Experts of a small language model: width 160, 2 picks a token.
Below are experts of layer 5 (counted from 0) of a mixture-of-experts language model. Rows are named router (the router's row for the expert), gate (a neuron's input weights, with its number), up (a neuron's input weights, with its number) and show model dimensions 0-159. Each number is 128 + 24 x the weight over its row's rms, rounded and kept within 0 to 255. Numbers have three digits each.
After each expert's rows: "gets" lists some tokens that make up at least twice as much of what it gets as of all text; "comes after" lists some tokens at least twice as common just before its tokens as in all text. This comes from a sample of Wikipedia text that the model never trained on. Tokens count by the router's weight.

# expert 31
router:154141127132135105128102096151044165117130113122107090131158122145105121143097107114078119160147129095153123138184117111105148106118152136125114150193121170135126146103124138146156164127112131118105135122065141134140133168148127117130114126110152113147122133103117115149145135109080089134130114117127118160097101093125152145136085141145175199110142123118136120105113125137134122128126127131124109149162132115156128191156155145141121088068130112132102148134082116143167127127130164
gate0:109116110134144145136133108093129132146144141143128161160128151125141162113120159114117098147104167116119104134159121113133124142148109130134121106104098131109130151129137080169169137169107128111154159074101142108144099172144112168130138134111125139146121124160177191133119135126107138188129108087152108120141080155155157160153092129105121171110079139135103175114139138095108149160114158138101130102156125115137111079135136123150113133095157158098120156094142167145169105116163142
up0:106106156122143122124154111117153129144135143084096160124144194114144115192142146111121096137158113137154118100145119124112067136108126168069162125116118117128144154138172156141136122165112118106171138132106113124146146128156121098131140131119126108151106142185157062098115152144128134125073118137112114129171139123118113136094132133133113093115106102105150105095108117155143150100121084122173085157138179121108111134120156121133142138145116134151101121082124120172103116137162125
gate1:132122094118136108126112129150103126107106082117075169058159116138090098149114129159132124125121144149111159121098131140152116139124161129123154112124084208159099159114126150114148143162145115084094152162142127125131110120141098130114141089127111139124070119143152136124110128155123125077138083127113148078124131092146123167161113140143095156144078141140147107113136092145092143120105099111145171151115117076160164137138157149161139151125120133126126136127141164127132145136132120
up1:119149155136122114164157150104118131109137099109148087134163096126120135089104108150148121106139119147156124170121106138157142131117123147099103158124145121133086083123164070180199088141105104073138113159131132187119122128081163143123137124100087120115147096129101151117144131126124087127109130143162126148142112138165110137086145104131117088118147145105145127101086139099144106138101126146136118167127140138141140123127136096121081129121163122136127135137090145118140109105192158
gate2:152163116143158149138138131182146155082092136136102150141096129146178103137126142148093157173136143109117118102128143133135168152089130093093122082139106093089127120140102128130114159127114132134146152143106122154170125154122116133143090141158129129134096164060134145099147141120103094154094125086121145095121113106140118111143112128119139129118077125160119108147143091118123179121135163126089096150120153133155103111136162107124094131125101108102155126114115100099116169151082171
up2:127111117152138149133183132157125118102115143151175129083167112117156128084127162109148139150142157078147123070137098139155110104105135097095091115124106184150085135131127144100108105138121104124100111147105162150155143150113159178126117142160120127118115083111113119170125150186133158093166112127143149137163128163129100125150111134105101108116135110116093115122145104134140120110101125121142148147126148150173130134088109121139108096102169137152135162155111087096140147108155114
gate3:110143114123103130140133119141163121118111135128113129107129101133120130124149117107075095197146135081099131145127137161135137122125116183142134131166150104075119130153104127119098190140106046128147154143088144124134080148126134101151136111143170124120109145138112132086160116122153145155136121142104140067122168113121139137139143090085136150130101130086159106150109120157114092117092164121086137091121145092131136127153159110125119113171125150115120142106158090125114131131128161
up3:114134141102109135143151126113171126138096167136093103102117133106180113130154145139110148157157106119093128115128171132152124131115132139178144140148149100108117115101124163162138102119111099148102128169132116146172106177105117129129136143144095118136146072168169080099167107137117125098153115147141139114155186116163132098105136146125123137137134140121112066147130131125094129138098100096129126122131097156133132164157170192139128083139128135147136135147165102098100129172123147
gets: " (", " \"", " ", "===", "′", "°"
comes after: "\n", " |", ":", "\"", " /", ")."

# expert 40
router:168116109140110158106076100145150145123119100107120135150142147145157105160120129069137131197168084132125129116156120133069117117111134124152115099121126144140129105122155167147150131156123139118083097178146136149170129131118149061165121143127172131133131187152115151103126139151117167147128131128088141102119155131120128194132117147134146149145113119114096106134109122128137146117165162131139146103148111107129164169147124134116126136105155135142126155149083068153131117115134133
gate0:095128143157146128119129091122124129139166120120120139115066160122125139090137158140100101123140129106127125144161131150098113106119119143153122121125130147119109162141155112144198119142102131119135110066083136111183125142113093180119096145168140112139121101113151175154109129146120127149117116115163086114163109145142171138113068161131135128158117139128169176114133120083151116128124178179133152112154156139167109098130139149150085135112111155121152111146162130132155113101131140
up0:130086141115112128128132125078146110114117146097123162093149172128169151135149123120147113123132099118123132111174086141127087118119114181108168136128128160110104117105170162148124124145109151100173131158122140121090126135156145096146133130065113105082105152113135095098162141150120120121070104180148119109153147098124092143128144161131108138102149112083141139091134128103148137091123101136179095136162177115115127117132116109142140114091097104152091103116147109149126108135130126
gate1:122099117115158107072133101124121113101133111136123137097141161143075141133098118105117147133149140176143159100098101157145127150112137095123162078141076157150069108139104165142138118136129080085094148135147166124150189100139137110136143135131102125103069124153142142121121158130151093115152181135144132121144103137121135152174112125149103180131162102114147112100120106149130137125107123108103149129095112125139154107150147124133137127167107093134149173098168107147120137114138114
up1:150122106103153169149167122136123146117140110159136107117153109129139140110097123104143106128164144149167122150120143150116126116116156144131137134116143146191173101173154134150130094111109172103132122159122071151151117145111150166188182117132094106121160122136077160155109178112129138144140118164182160123141149123132142148135130112142067127117139157147130147134133168100100112127102115163148124146090118138148112115101135111111103159130163163130111160124128127155083109129154161
gate2:108154129136130110169143141160165170133139142078140135117129120108143086124130169139082132167146125141119144155103132146141130125106122135090150121151139127109104114167133110121162088127085106133155146157097097164147138141147163153160154171146126166138106133101126165102115138124144137091084103098109135132135200123107088181147144152110132120159106097142132115097136107130120156115108144131065110155074141124137106161139141129096157108122099117123148115164115100121104118152093153
up2:104168141131159137165182138087135131155105174133101118140141122118179096126126172107155184109106167119152132140141098148121107103112147102143139135133152147139104119093117170059139102158104141113147124168109128147137141105139138132115158165178140149110118083108118119139173137125126122154136122136081173133131125153123107119132159114083110118177148147122095129129156113140137117110126137113165148130145167123171157114098158130123108121141143164174127124163131122082113126118136165
gate3:100095079162142131120092094086182114125080137110131146143140105165151111156134104160067092096153115107151120124146118112121189138127131167166128121186146127113128139121170143108126157137091104147121148140133145164167111150113148122096144111121140116122133140148137147098115146113119139120154103141110107072105167097142108149105144108113162148136104104136135112129141130083145137131109124124141137094141100121123129149135121163133076097136113158117142125114121051140108131114103168
up3:131146146121140144125147095074193145143079176149148131147117095133122103176154161135073162144128101116114166134137118140104142097141133149152123087142128099122134147129137147110135118159100125137145137162127135166141081098131146155136148159148106120092157108117129138096177120145163143115133122106133091121099126105161136094118135159131136148115113066091126122154144147141153115138100097082115147142109133141106137145185157134149136085121086136123124156123127115152106102171167131
gets: " of", "\n", " in", " from", " —", " by"
comes after: " |", " part", " end", " University", " one", "iege"

# expert 26
router:117139135163113158085134079159124149133156109107131127168141148156141108140065121128106190143118090115137140133106124137105132116158133142143107115119094136153062126156137139167171189123165120104153138157143115111162135124140123117101117134148132136143134167138119133180124111154140082167127132125117130115112150117159120168116083120122100141126158145128120125162090082111125121122181140099093143129147124115164132148142161120163132141082158149170139159130132100136161113121146160
gate0:098163107141160120112099124152142108171133133127108110146093126129100129106123162110121097171154118100151115145142140131132120161124087123160159113115138135124145134144159107147177143137140123125133147073122141099172114101098133150127113142149145128134134111136135182129122101166106124124114090115174121129136108150103165125158094115087170146138110147121166127118133143058134152141155154142101131125130111157178088068124116145152106174135122163096138182132143124129186111124140159
up0:164112154076120157120156114127134145147166136094097159080183166130169111179133137071132158114128143130126105128109085090136073093141161156109126121118118157155117142106147146121110137129100151144150107127115139113118128137134149114123136133135115083109066167133133095101171158133140136156092111130131128105169143160145081128124138155109101141148130084104117128144145125151099109124131117148139121152159137158084100147141137103103167125096111138164105098119139097139092117148137107
gate1:109133098119111134085109136125148125135177102125099147118157113191108100141124106143148174150117099117169139090096111150128134135112104082109151087123095147136081097144142111140138099157136060117126139108094153143133135101115141110155129093153134126101079107163135126162109135099128107093143117118113146092144143103135114137140124093155085170126132139139121106113131094129131114107120107113126172148115097079161170104153148152102128141140123087167139140134138094138076125160136138
up1:138146145115145146139138156143140132145121116147144101113128145131112175104122098117184136137155161152142094135154148098146146164119142136135149146115170128141080115111155122109128141132110134081149122144130091180126091154108096128152124113120111083130164161092082154174096166144136119154119113163152116107138118086172164188121135089119104120097133132153118130113151132116124099122103098150126109172123117173136135117140138098163138089142165153112109137115099134136116130111182182
gate2:150138138123141144126151083145164159136087119115133114173131107146195111107133168149119128127138139116122134121116158149140141129102107131102142095131107099126127154120116139129138123131120143163138119130121150157134140151155132113177066125145142157125125173075127152107141141145104092124121117071155134098135173073153085128142157176101144163155106122144146128121155075098130135143163154105106133131117135140133132140143118193109133134103070137135152122105107104120101172137110176
up2:132143137093152173165144149122145159100099124150144142134157135113172113145130179120140161098092131089111101121129102113149123127114161101147112143162105111164114146144114149072138103148096139140148113154136140160148126111128123120112156133101096155155083115143160106119155121135165119135182118145134141118148135150153122129116178113091112072138170107165104077140116109132107124104138140086142171146152150151119155170112099113129137071133147140138139110081145116137127094102150153
gate3:124135111112109083129145141064129128140107139118115120168138097163130139123156115098061085128140136136096117091118107104148153128101137135157115129153109109131139109175209134160092104155098130114145149125124166123092143123138157178131148103137109090084123106112109163092100138108141176117140096120113093118132139107134109113128112081124132141149145110078159098150154124126106117137104112114106152099134139115125120153108119103141125132138111131103133136086134069124126151100095172
up3:104087135117108158129156137073181128146103178122131137123094096140118103132161169136112119108106094121148154099143156087104146106121142157150132116146113088134131120100110165090148103135096099162094123153123099156126121127146121134140125120144065116135139111159123125128139135141129122127154109120117118120150142105114120099149139141135101108151159122091118105158101141156131110140107097102137136132121092200149169157139147205179127085116087152111114147140146110124133111127169152
gets: "\n", " to", " and", ".", " but", ";"
comes after: ".", "\n", ",", ")", " due", ")."

# expert 9
router:110146116135108154122116119127118155130110110137088143152147137142123072132127136079131153128186082127174132138136114131124128112137159121130134120148144154141089138075128101176152157133121118083147141191146133149148146099086189110158161106144119144142153127110111105164154069133096124143150129131126171132155139136150181151185126136129105157124156104185127113128115107111136119148178179146103127129134137119160161131122141124159148132079113124123125113115123123134140093118125113
gate0:105134093151162119124108115140145122152152132135110110127097136158159134092087168113102121116143155147123112134138109134129121157126122126141108102107117146149108153159136108136164160147127131140130148043144177072153104123130114169126159186125138104148137125120147161151123107163096151182125120099145130117130075135125158182135100108101103158123101140108145141135149144094130162156130147142129132114129127154161132078153113131179090126108114123083134174109159141124169111106114138
up0:123095123144109144117152127125138144158136153101116163142142178124150124156132124094121122155144137133144089075127075132148098120124155141089168093117120136125132131134127146111128145113130123164157121130132133156110128156138154101151152134117132113123122130124140054127136158139141105148071086138109141121181178128126114120123134123163127105130123132070162107135111139135144111093107179147190114129159192124127099179142144132118115096066086131151123143120147149139151113140130085
gate1:115148132118133083082127111155114108132136121119070137098166156155102138133110138124110129126101134163117150157127088157137118172116154125138135112151108163132068122134126131149140115138141105077149119166151097179157126083144102126161134106112095133118143138128146130081116127112157112143132111144155119126137118113110139130143119110177116183078115110139140087105089127125122108104083115172086170107097100100170157117144152118086153121097142106130112126145164100119112112165117114
up1:144137139116130163123149129071116127129128104150147095165160130117133154125090096116162107126177141143144144161111113183106135161089153139108107113106168087156119125140151129144118085094103134120146123159133147138165141160072119127137123149106063104095123151154116154164122136106143101103106124118162133110123092117154117154085148143115091142122114184131099094125130125105135118118098099169125144166113106153139131098130118130116108123125107103135135143182097127143110148105163180
gate2:097143123146103122188159140153124139120102129101154120157116113136139083089124179144132143116152129137163118156149145160165135145104147122118101154136143094142122136116133130119161182083116091128156145123132134128151085159148153115124106130153105164122148123126148140146160142144174078108114092077125160116132125069125102134156127171118137128144096105149122139131108123087176139152130135103106123141119129075149123123129140119125188123109086120115148089089128102142186154127119146
up2:161122124120155150120107101141157142076131142153128193102111094167162118153136167138173110115126125095099088125130116128143094155128141111127109149130117150126118137135113110119102122132106128150122133145100130152133161145136110135147154156142154126094083084112160079100156161131098141116168142165160171109144125166134150129130153118083128127166193071147076101155136100163127113141110143149153143146147140151115167103156141098099133129116114143166125110144124117139120126154165131
gate3:102111121130138107118145128107177125120093131105120108102120089144113086099180112094067101147116148136147138140134144112168119112081135141129087136161166157097145137109173151125112131134116118133141174167102131134103116111102156135177180068087149083137115119127114157098084132120136176138173134109131122138102138116114135093117109110113125150131104119146140116127117115096109106118134120136096128106122124118130087141143138100120122108158119148146090119068152103107136154083119167
up3:119141134098110164149145105131146126128090116163132122117115117150145076165169134116118123104156113133143137143156167119128128087090121180156127103151154138147117146114147150105152154150116118177102130141131136136151112123123128119130127152131114113106137050128126113079129123119126118133145129125142141138149135083130107104139102137149109166125156138082151131130120136108075158139073117099139108141164083159146133173160137162140131066102101158110090162155141118123079134170169148
gets: "\n", " the", " The", "The", "==", " •"
comes after: "\n", ".", "==", "===", " ==", " ="

# expert 36
router:161157121171145138138163152107103188115134083120146112139129102152152160140137120098135116157126125111161158169142081117140169111126174136156125131147104146137104127138143107125144149158145136120103142122105117157166128127114135107156135115156140116160115198137096086175149141132077101147133080137131114108105122099122149148117129149127130165119164116160140129075123143122159116156131149072103155183121121083155112118114124152144103111136135119132129133121103108173160080121145131
gate0:105166108171167142152140140106120126115111129094142120144132140143128129124111136106094129149154147096124118168164127162123121158131101127124089099091119127115119142152147111153195115133144103088133110092135109112149122165149122173143107168116147108166125115139147131133096128112094151172129100072193134136119111144149184129157076091099120153115127141152129134108103137104119154153158145162128145137135161145162113110138120152149101157140149157064136138115171130122173145145131131
up0:142117134131143123133177124102129101121136126088120121135136167122163127158125101055122124138134139129156087100144104122145059154126163191105180103147136169142145136105133159124100145137141142112171136103130142101122121164108143104148104125115142142097106146117113116132143119139118118153074131108153149098168157154141144155129123163155102105132107080082138088104136115113111117093122123134180135136149172113107103169126124122137146142123116130164108096095145103149128079151103126
gate1:125095125082127102096121140095116113117159122145071143113142140139107107141138113141146150093093135160141128137170124156126120104126137110075163090128117183139059112134140107134128135168119132079113120150155147134144156087149148110128163133121102124142135164132149139066103125099143133104149102140135123090154135097107124165173106109143083145123105146137164116100105105135127153117107161101086152127112107121167164097102144147144130108087113099158152115096123138140099091140128128
up1:147146146172109146140156154158107098098153128147119088121131104095129165106103119115145127179140122127133134120076098134160126171133134132125154108081145154175150093190135097133172105143114110143125104159117135150146111154071141148151152114093083112137161140110107158127106111110087104130113107149159127102161154124113123140117128119106085134132118138124131128113117161070119132124130098179149110185128113133104136105113117142085093136135134101106141136134094093141135117119175144
gate2:138138115121135126127132125161111162097093147112159131101127123140140136130155151112122127169123168099121115148072121122119142178091120136120187100138122129097112112139146167133140122063129119108114182148108103182145151143181132110125087140171090160136117096131104095130160126130145122164125103103105142115095112136096105140136165152102155127166122106156122127143157126105131157164151136129135107160116150173151117122171136118126160156122096131103164107096124103181161126144122106
up2:172130122133118117152175174147099107110104133156134156096166160112167108114115163135185114137120134133127109131143116123155122105113126101154064089156132139127121117137096104092132088130086153145102077165141162106153126182161119098130130117115172157096104117066127152139137114147139123152161107146144140086143125166145122102122188129075112116142149108145112119145152120116122122095140120161142145123159136120145128137108122116131096120116128133139120126112152092149124122145184153
gate3:161086094110136102131144154099155176116123122111109133096134142150141140122161091083066109113143128140112163126135141141102164083145147117137119119179144139105136134149155160129120128133107110116132155168126142125134121125142117132112139115115122107106144164146122136117146128115165133180116116124085078129134175085086156120132109105135119169139131099094147117119190120104150095118139157164124125097128101130149101149136136172141081099148125170104113149094140068117126108096104153
up3:122103140084130149123095137104180114144060139155113117138156149113150106134142138111091142097106103129107148097178175133100127148135121144139156131128124162118093123114135142135132116105122147131106125122126141127129125162157160112098085130149096103151146094154124106092129148121138121085114135107147082146124149096153123108128123105132083149122128125119113106154118094144124100133142124107109106130130094168122142123196131172174102108069116156135159190156167078134096137127138133
gets: " (", " |", "(", " its", "th", " ["
comes after: " ", " (", "3", " /", "\"", "5"

# expert 20
router:083120108103101168153124097141087134131128139116103141137092126124136107106102120118124098104130068107137175140163091155156151114154144109117115121117121120125105196138136111151162128121140109132131134144139114118160107134126134144114170156160151139146145139183088132115121110094128115140155116175120157139134140109150133151123146156158150190122131094172135121141100142137154140123163150093097134132141158126148122177131124058121140132105157179141145193141159128159134123101120129
gate0:071173116163158116114106135141143137161119135123105144152093141142145115116099151092112123104138135119146109166160099131110107141118095133118129091116118158107125170116160074130185159119094121119115131088136133102159146144091121159127115131124131157156134114120128215162131117112125139153122096096189131116144140155141149140110095110121179171116120122155136135131158160124130148151134137161124122114120090149144116118097128109122094142127139141089162177105155158117139155091124161
up0:157115149121117132097150124170134121151108134087129105114120163136183100129150134061113130113125158137123092124131115134118035134170143163131171115134130148136134109103157141136120155161126123175129113136096134140082139119123139103140128104104130108098112158134164101132169116139127105106089097147109126106176169144124122181152128149148118093108121121095146101133115113106132086126127100104137113135172131160117132174153123119140137149116094148158119105096163125149157097163108125
gate1:130097097105120100082109135137140111128147103094127131079153111148099114098124121107110152147125117135126139119122141156133102112084153084135136118146134135133111146151141147128158090149142102092132117179121150144098179144133140142093173113101099130089120156125158137112122121124153087088153109100114137078134109102106104177148129095152088166112127116122141076100125090164057140115100156113128142132070109118168167140138160111125151130114154128149127111118145110141115103101121108
up1:088121163138108150159160160071142121117117148142134106099133102108165143092109096067171118131148137109138133151144116141100118163130153162147105120075135139132109154113108136165171098180113117119111131154137123146113142142102145146148138106110089093132142111133093169161123116132121127141109122163150137146102102152138144124112136098132115110130144143124126110073133124104180124086105098165164140163091110136165150074110120129135114104124146143167133124123114157139119093128186160
gate2:157131145141089115159136133161157141112114130128162142117098103171153109117127152142131186141152125115145115159114129157139145132065116129123163117130126133094112131165134128119152181114107098162140145109121131131146122124133151126147110126164159177150130133101107152082134139101126087138144124105121097090125134091125125121166160156138160173161094108185127133174134111109167136140146146111112120169113108116148092128145113143082154103105106150188185106101101106126135124149105122
up2:119125117124124135109135145141117117089084164115172128128118142152162068133124145152142091131124127118103117141167120147139102142135146133123127128158111132161126131135154161089125092161112160090118119168106120175125129101153141191138133151184099132101105117128146094149139154125122116144173140151109130086143105177135135146096147122089085106184160061161089120164101095128108152087116102141130127135123124146162144120099129097138109109108115154137119124124149093121121112129172131
gate3:129121095089144117129138129093169132141132142133124149122139122165135145158146102122063123124181124132107149124150125123125158133108135143173111120191106165111120076165167160110086102137099107123104107129089133149127104125113134124133153128130141115105166138118140121113115130114130138120182115179103124123130144096132133128125134086085132154130108109097195113130125106107144092080134141153134128071098117115129138138154109100141111159160111135146088156084130060112148147122129147
up3:095136140088160129143133122127152165141085156143125142122111123134118103133164164123083141173119116115117167109139164115112137118157154175155135122129141081123119149125103161130153134142120100147080117145136150129141103143123143107137089154127115118153121090118128129101166159158155119109144167105138135129144129127157086105140115154133133171126144119093139113148149142130128121106085134122120123116129134115179126145148126191137099061087089163167097163146156110115085102158186153
gets: " the", "\n", " with", " a", ".", " has"
comes after: "|", "\n", " at", " won", " place", " with"

# expert 46
router:135134169154143173084138134163095121122093118105108126137143113198148139149135173108103104159143097117163115155136064140122135083099120117155137101135123106141105148073159106143152134144128132142109142151106091114127127154127135065141105130137155145145121167125134106153128123109131117143108114121127113134156179152156130150139080132165123132163165100109095131141101130071160145155139128130148158165174096106134105144141147138120114123131142125091147148133146091169155098116135132
gate14:132158124116093123135115137135135115111168107129135107150184122123133161115089141114144151091103113101140135121133157141171125170135115155123137181188156100112160145138136120112104109101132093168126130127121090106120090143080123089112128122154155139160101104124160120128114128151120089144162179103093104165150115153136159162141121182157121157140084112117133122106129109138172148121177131141057098146109140123097152161103106146140106143139129120124161094105122114134123131105126144
up14:118125103125120109130091136172142144166152163124097114181172129114149192103115114111153143112101147100103134139107152106131143139112111094132150106140157132105165136126137157114103082148121120121108128148129109129143121175145099101132141145111070085139101150171147145150153128151083099139135127151143108128131115158098097128129156118148142180102081095112133098127168142144115079124118162120177124105123098100126090174129105160107117130097127101113120135137111080116095126121119153
gate15:122135116130086130128157161165087148087084123092116151115120088139126125129122122113165167141122150116132122103152132149105155116136123113079173078140133126132132158108116144184096085119138088088148154113123081092122177117102114140152123128144123131119148123126122127111127153126116122156135141102101159174130148125158116088115141098142128158138104141123123148085111124075164099146122173147105161136156120137153132155120138157096154145136091093075157153129161118161129164146137149
up15:127124111134127142109117153117131161084094105136132143158120160111127179131085114116123151126153132143166156103116124196120110147109114082142113108154105107127158140103132114137119124115095111137129108172116105139135125132082087121148123119163125104126124118124113083145166163146171134166115148117154143112181139138151122117125169085144147153109145122131048142112131124097108108117154128105122129088162127126122133128090162102108139123161088185109136128120110133129189133122077101
gate16:165105119103160105113145123151128104126168153133134106128142086170099122147170097139167151130120085087111117132115120091125083124151171105117111111133109158145096113156106100134188112135158126091129111087111140149102135127088132107177172118111082125094140096180128163122126083119136143127161166128118171111118146140117146115145126151122168111116162101118097112141099083102125166090149136111126072120136111135112146118125098146123095152129115108114117092114153127116114145138126122
up16:086100134131104105127146114111156086102117117125094106125108100136177121141148109088116118136146120180141131121127177146127155136110168147142101148146158131139132112117154102119146112108081138092179153105110112120075133140170142099103169153130118138124132051158143149160134097117154123115107152140094184123061118129114132150133157127112133122106181145133089133122117128092121117110125150098157089143161095138112145130137133113095161127135139136138126127117098079128103120150154117
gate17:117110117131132139138127155143106122151136127126124141132170099122145112119099142125170159101167120069135099159129165147101123108111089159113123105139124108124113074147096112116121147100095117102087109125146127129105154141130109069150114160094113153108090124138122133157147096132123126161093146157119158128126124061125132147130136158130164116169105113126141097151163081095140152141144162155121104151083140156129126124128147133107070104114092117111150119087154109094114089132171171
up17:131100136142154139158133125191150121117110166099139127124161114142149136105121158137099083145104113137115178130137104148121114127098129152136134113140119117148163124110145153114114129106117121101145115131074110150148102183133137128143166119142156099140140122182136134157167086171154106087118132134088130137134100141148094115096073121107135164112150174137106123146143105163138088088111094155120125101147067100139111105101140106153171123122161138151153106108085134124163153144124135
gets: "9", "0", "8", "7", "1", "6"
comes after: "9", "0", "1", "2", "8", "7"

# expert 29
router:165125141150130144094097108121119141113146128142113100142135130139121108107138137115105121137150132068114135115150097072098121049159145100149137152162135145161129125065112148150158179112136156151137125136120110129170162129128205113172150143150134112136122153090123130114130113121098132167127094120117115109122164144136155153157145101095158154139128063145118148122113116108149135131104139127128137143130145127134140191126144104103137109123136119149140144166069114139165131088147128
gate14:091129180088121128142131109108114107120111098068167129132152132163176163084110112128098144128124129132079117102100157154125117119146112128121148139160158146129119153158133109100118152102148092120086092120091117108124061145084137122129116132126145128153138124098123129139085157148107077133134135122096105194113081127117107123149123144133114147147133061139114172133119108112146166135123114115067102164104109131143136170123121142125100118126115130157139113113133129135128167127154122
up14:122087130103146088089067126099128114130138125122112124181133145099139194089127102112119168103088135097171119144121116150111158128140130122171110099129144125146167132111114094122115109157107125117096142152148073112151136164116103109122104148122070103113143153134136146135138120141099073148149113129124101136168156128133114114137136121156127102092069131125106141127157085165123113144124166133113150130122121096086140143124126171108095106115133114164127079147118135143095102142145143
gate15:126160110105148118153138123104088090120089144097107136120077079127135123102142104117140184176128130129105133112141121149122152119133131119093134123131122117143154156114137100184117131116171093121183171122117146144114172127129096165131149094154122154116154130136093129106134124063102135177125136122107123134118116160146131077152140100121161146126134147112106148102127128095137095118129197141083137100125108147149139114154140157147123107133118126130148161128108148182149166155095147
up15:122105116134159147129128104135151138079087119143116143168163152118145135143086103127138136111132132131144168108096123151125117172074191087157138127140064175183103151117144105103119084133120130182127100110122077118143087132088127117133131145149159115120098098151161105132133129146139131146103152089108165122128115146152130143148116119155125160130153106111078122150105113096143122116166109117139143120118143137114161126096107101098099124131100134114110124134127086096172114107101123
gate16:164111137124170142138129138150122155142149183125145113110144090162127126128118119119170072100128102088102149121148110073121112124142136148143136084173171188123106111144094143139177127105193094100109137130114167119117141106105179129166147135143094115108110096150138145146148118121150135171162114089129172126129143115123129132125135121128150116096143089099081090146081107123145159104167150152109103108143135156126139125140139133116090120130121129119130147099133115104124130098146145
up16:099095140131134114146159118161169061102111120156092125104134133111151137137140107087115125154167130166132127079150133121133151162111144145135094136174136154114139122126145100118156162148104141079136176123133074142128166115142138125117150122139175124109138118122123138140137032147121118151164154148089164127122110119087137115114159123121151103115132143130098130122110126087115145098087122075152134149140127124094113144110120125111092113118143126072166134160106115116153132115146131
gate17:127092097133126151130127161115131141134134111154119123155172110124128116124103152099176129107187122117101106134132143095132160142113115097113113103146111124127134126106118159118102111148110085122084109116128122151079173158078114087142131148100101134124145107099127092160123128128132127183116133150142156140186093052134147094123127128102149094205110115160102112134162102145087140160130157128103137126119143137131136140085122117138139118173106134091116104112112109112117097133146142
up17:131110100152146170168131129168128109156110149077122120134144108160107134118135108170130112116154093135113168096142123160122140156127109177159114127140137107132136124172162083160165140123125141095158135133102097127114082168165162144133110079097171099136146106138083143155124118172151148081068128085109122128117124110150102129134111157115127126121148137167140090140136099130112089097144125119138115130155101136142128129144105109135141116133169145134122183147119114112168166116143102
gets: "1", "2", "0", "6", "5", "3"
comes after: " ", "–", "1", ",", "-", "/"

# expert 1
router:117131113124074155159129106128100138122180095097144129133125107128194109119135124100150110141107100083112164118142112124157133107145185117118111124179081131130089138134121133132123130143086140148127111155138115165126088148130163146110120195104139113192167139115101152134100109109089159158170099137136144139145166107155169159136156124120128167131139101149140087149112145099144141120149129089110125126144155110137115122152110123111169148125125149136131145169133146142113091095118121
gate0:111136141131177140148122140128110097133151163101112123113086164111118154113103161160116119103128144097136115176165134134114112157119133151136148105107131150120113161104132088165157111135096126114141125112117123066156097136132116159144109151122113134126134142121132175135128132142098127159101122122210092135136113131130138153144106121103178148100079124129152132109152124089101132141131167178109134105132159127161075096136169125175085134115122130104108173117158130149173131119151158
up0:164114142130136154118148147115137152126157157090089125123124177155157094157127112081158128094158149114123106142128113148122114129118133143101182157118105169139137160104159153104119165146117156116188109140107123179115127132122115089139110129115117133124120157151109098105141156155123096111119107158106112082168151125148137160147165162137127118170143096099114122128082124136180133121136094164147109136144156142097133152157137116150177157136122122159100086105125166158102123139118093
gate1:109119129134135090097119116162104128155123120118065135097145153158088149136124093151119098102135124148140116110125065167146115123102137129117154108196117173126095131133106159120157122157165131088122116153142159150123137134171116142147158090126112136081106101164143103096122115104142167126160075107122102079163114099148143154134123146155096141095115087133149092125103079134088116116143137098102151151129102149175137112143128136116149131106147129139133119120119124149130104149108144
up1:109126131144174194163162125085159132139156126138120090103156141164148169092120138156163110122136168108126146187129111153138153165138143146107142121099146137143117133127144118144175084128091119128112133147096115142137149112112143153168108129138084133127161150156103157144101109120134118158137142150163151121156101104150143188141127124124092109158117159139129137091121171130177116089132105156124103150125107146124141094144121086104111147109121094154137108148097136133112117131183152
gate2:096126104131151134145173135133152106118117150109125133121122111141161072105114155142137143121133140102139091155107101136132109113094134123091116132120108130158110136134120118097168150074135144107163188121104120090145135131152124114125116153121125136137141114107144147088097138162131113162124114100086097097105120114178146154149170158154160137131094104151103159128127144107138123125165163138065090106114140134114124101136123144095103122114095193094168060103099130143154119129111152
up2:144131164139136141153138145141117127113119151108140137110125135125179112127117177078161113156099121110101119121129132144130082133122125096116093102165098136121137137105101122077127085152098093107132134147079145172153152100111144138181161129122130125109066103139133107102141131133151165139164125150156138148163120162118097120132132113075097121151126103114101093114155094152126116111147120092125170160161153142138161134102086110118130099146148146174128101089112113100080111123140128
gate3:094131107132109114174169128065189149150129146138112130131129084156172130112141088138059127177158147124112157115105109160150178128145146148140139139144140131100144123129134148133112148168106140110155150134147134140120105105106158118139142111145161138139133131138138135138078126131147171106151091136110129135125167091123156121117104091105089137140118104108152119105149112088122134096124135098102130089137134122106135111162103131141124137129113164115075105080164109105130133066156147
up3:101108139113160179132132123131173153147091136135147141100116092147126110115140141100079136132131124156140144102140134164078115102131133162155124131103117088122145124105149153124156093124128116136065141130133145158166114107137124133142132155160053129169108089152115118091132127118118143079109127101136118155137146116148108102102098111132099151131150137138097090125151148117102155140124103121103160124130132165158156120134115200161140079119176156126114143150145131101114141153181118
gets: " ", "1", "2", " Gold", " Bronze", " World"
comes after: " |", "|", " ", ";", ":", ")"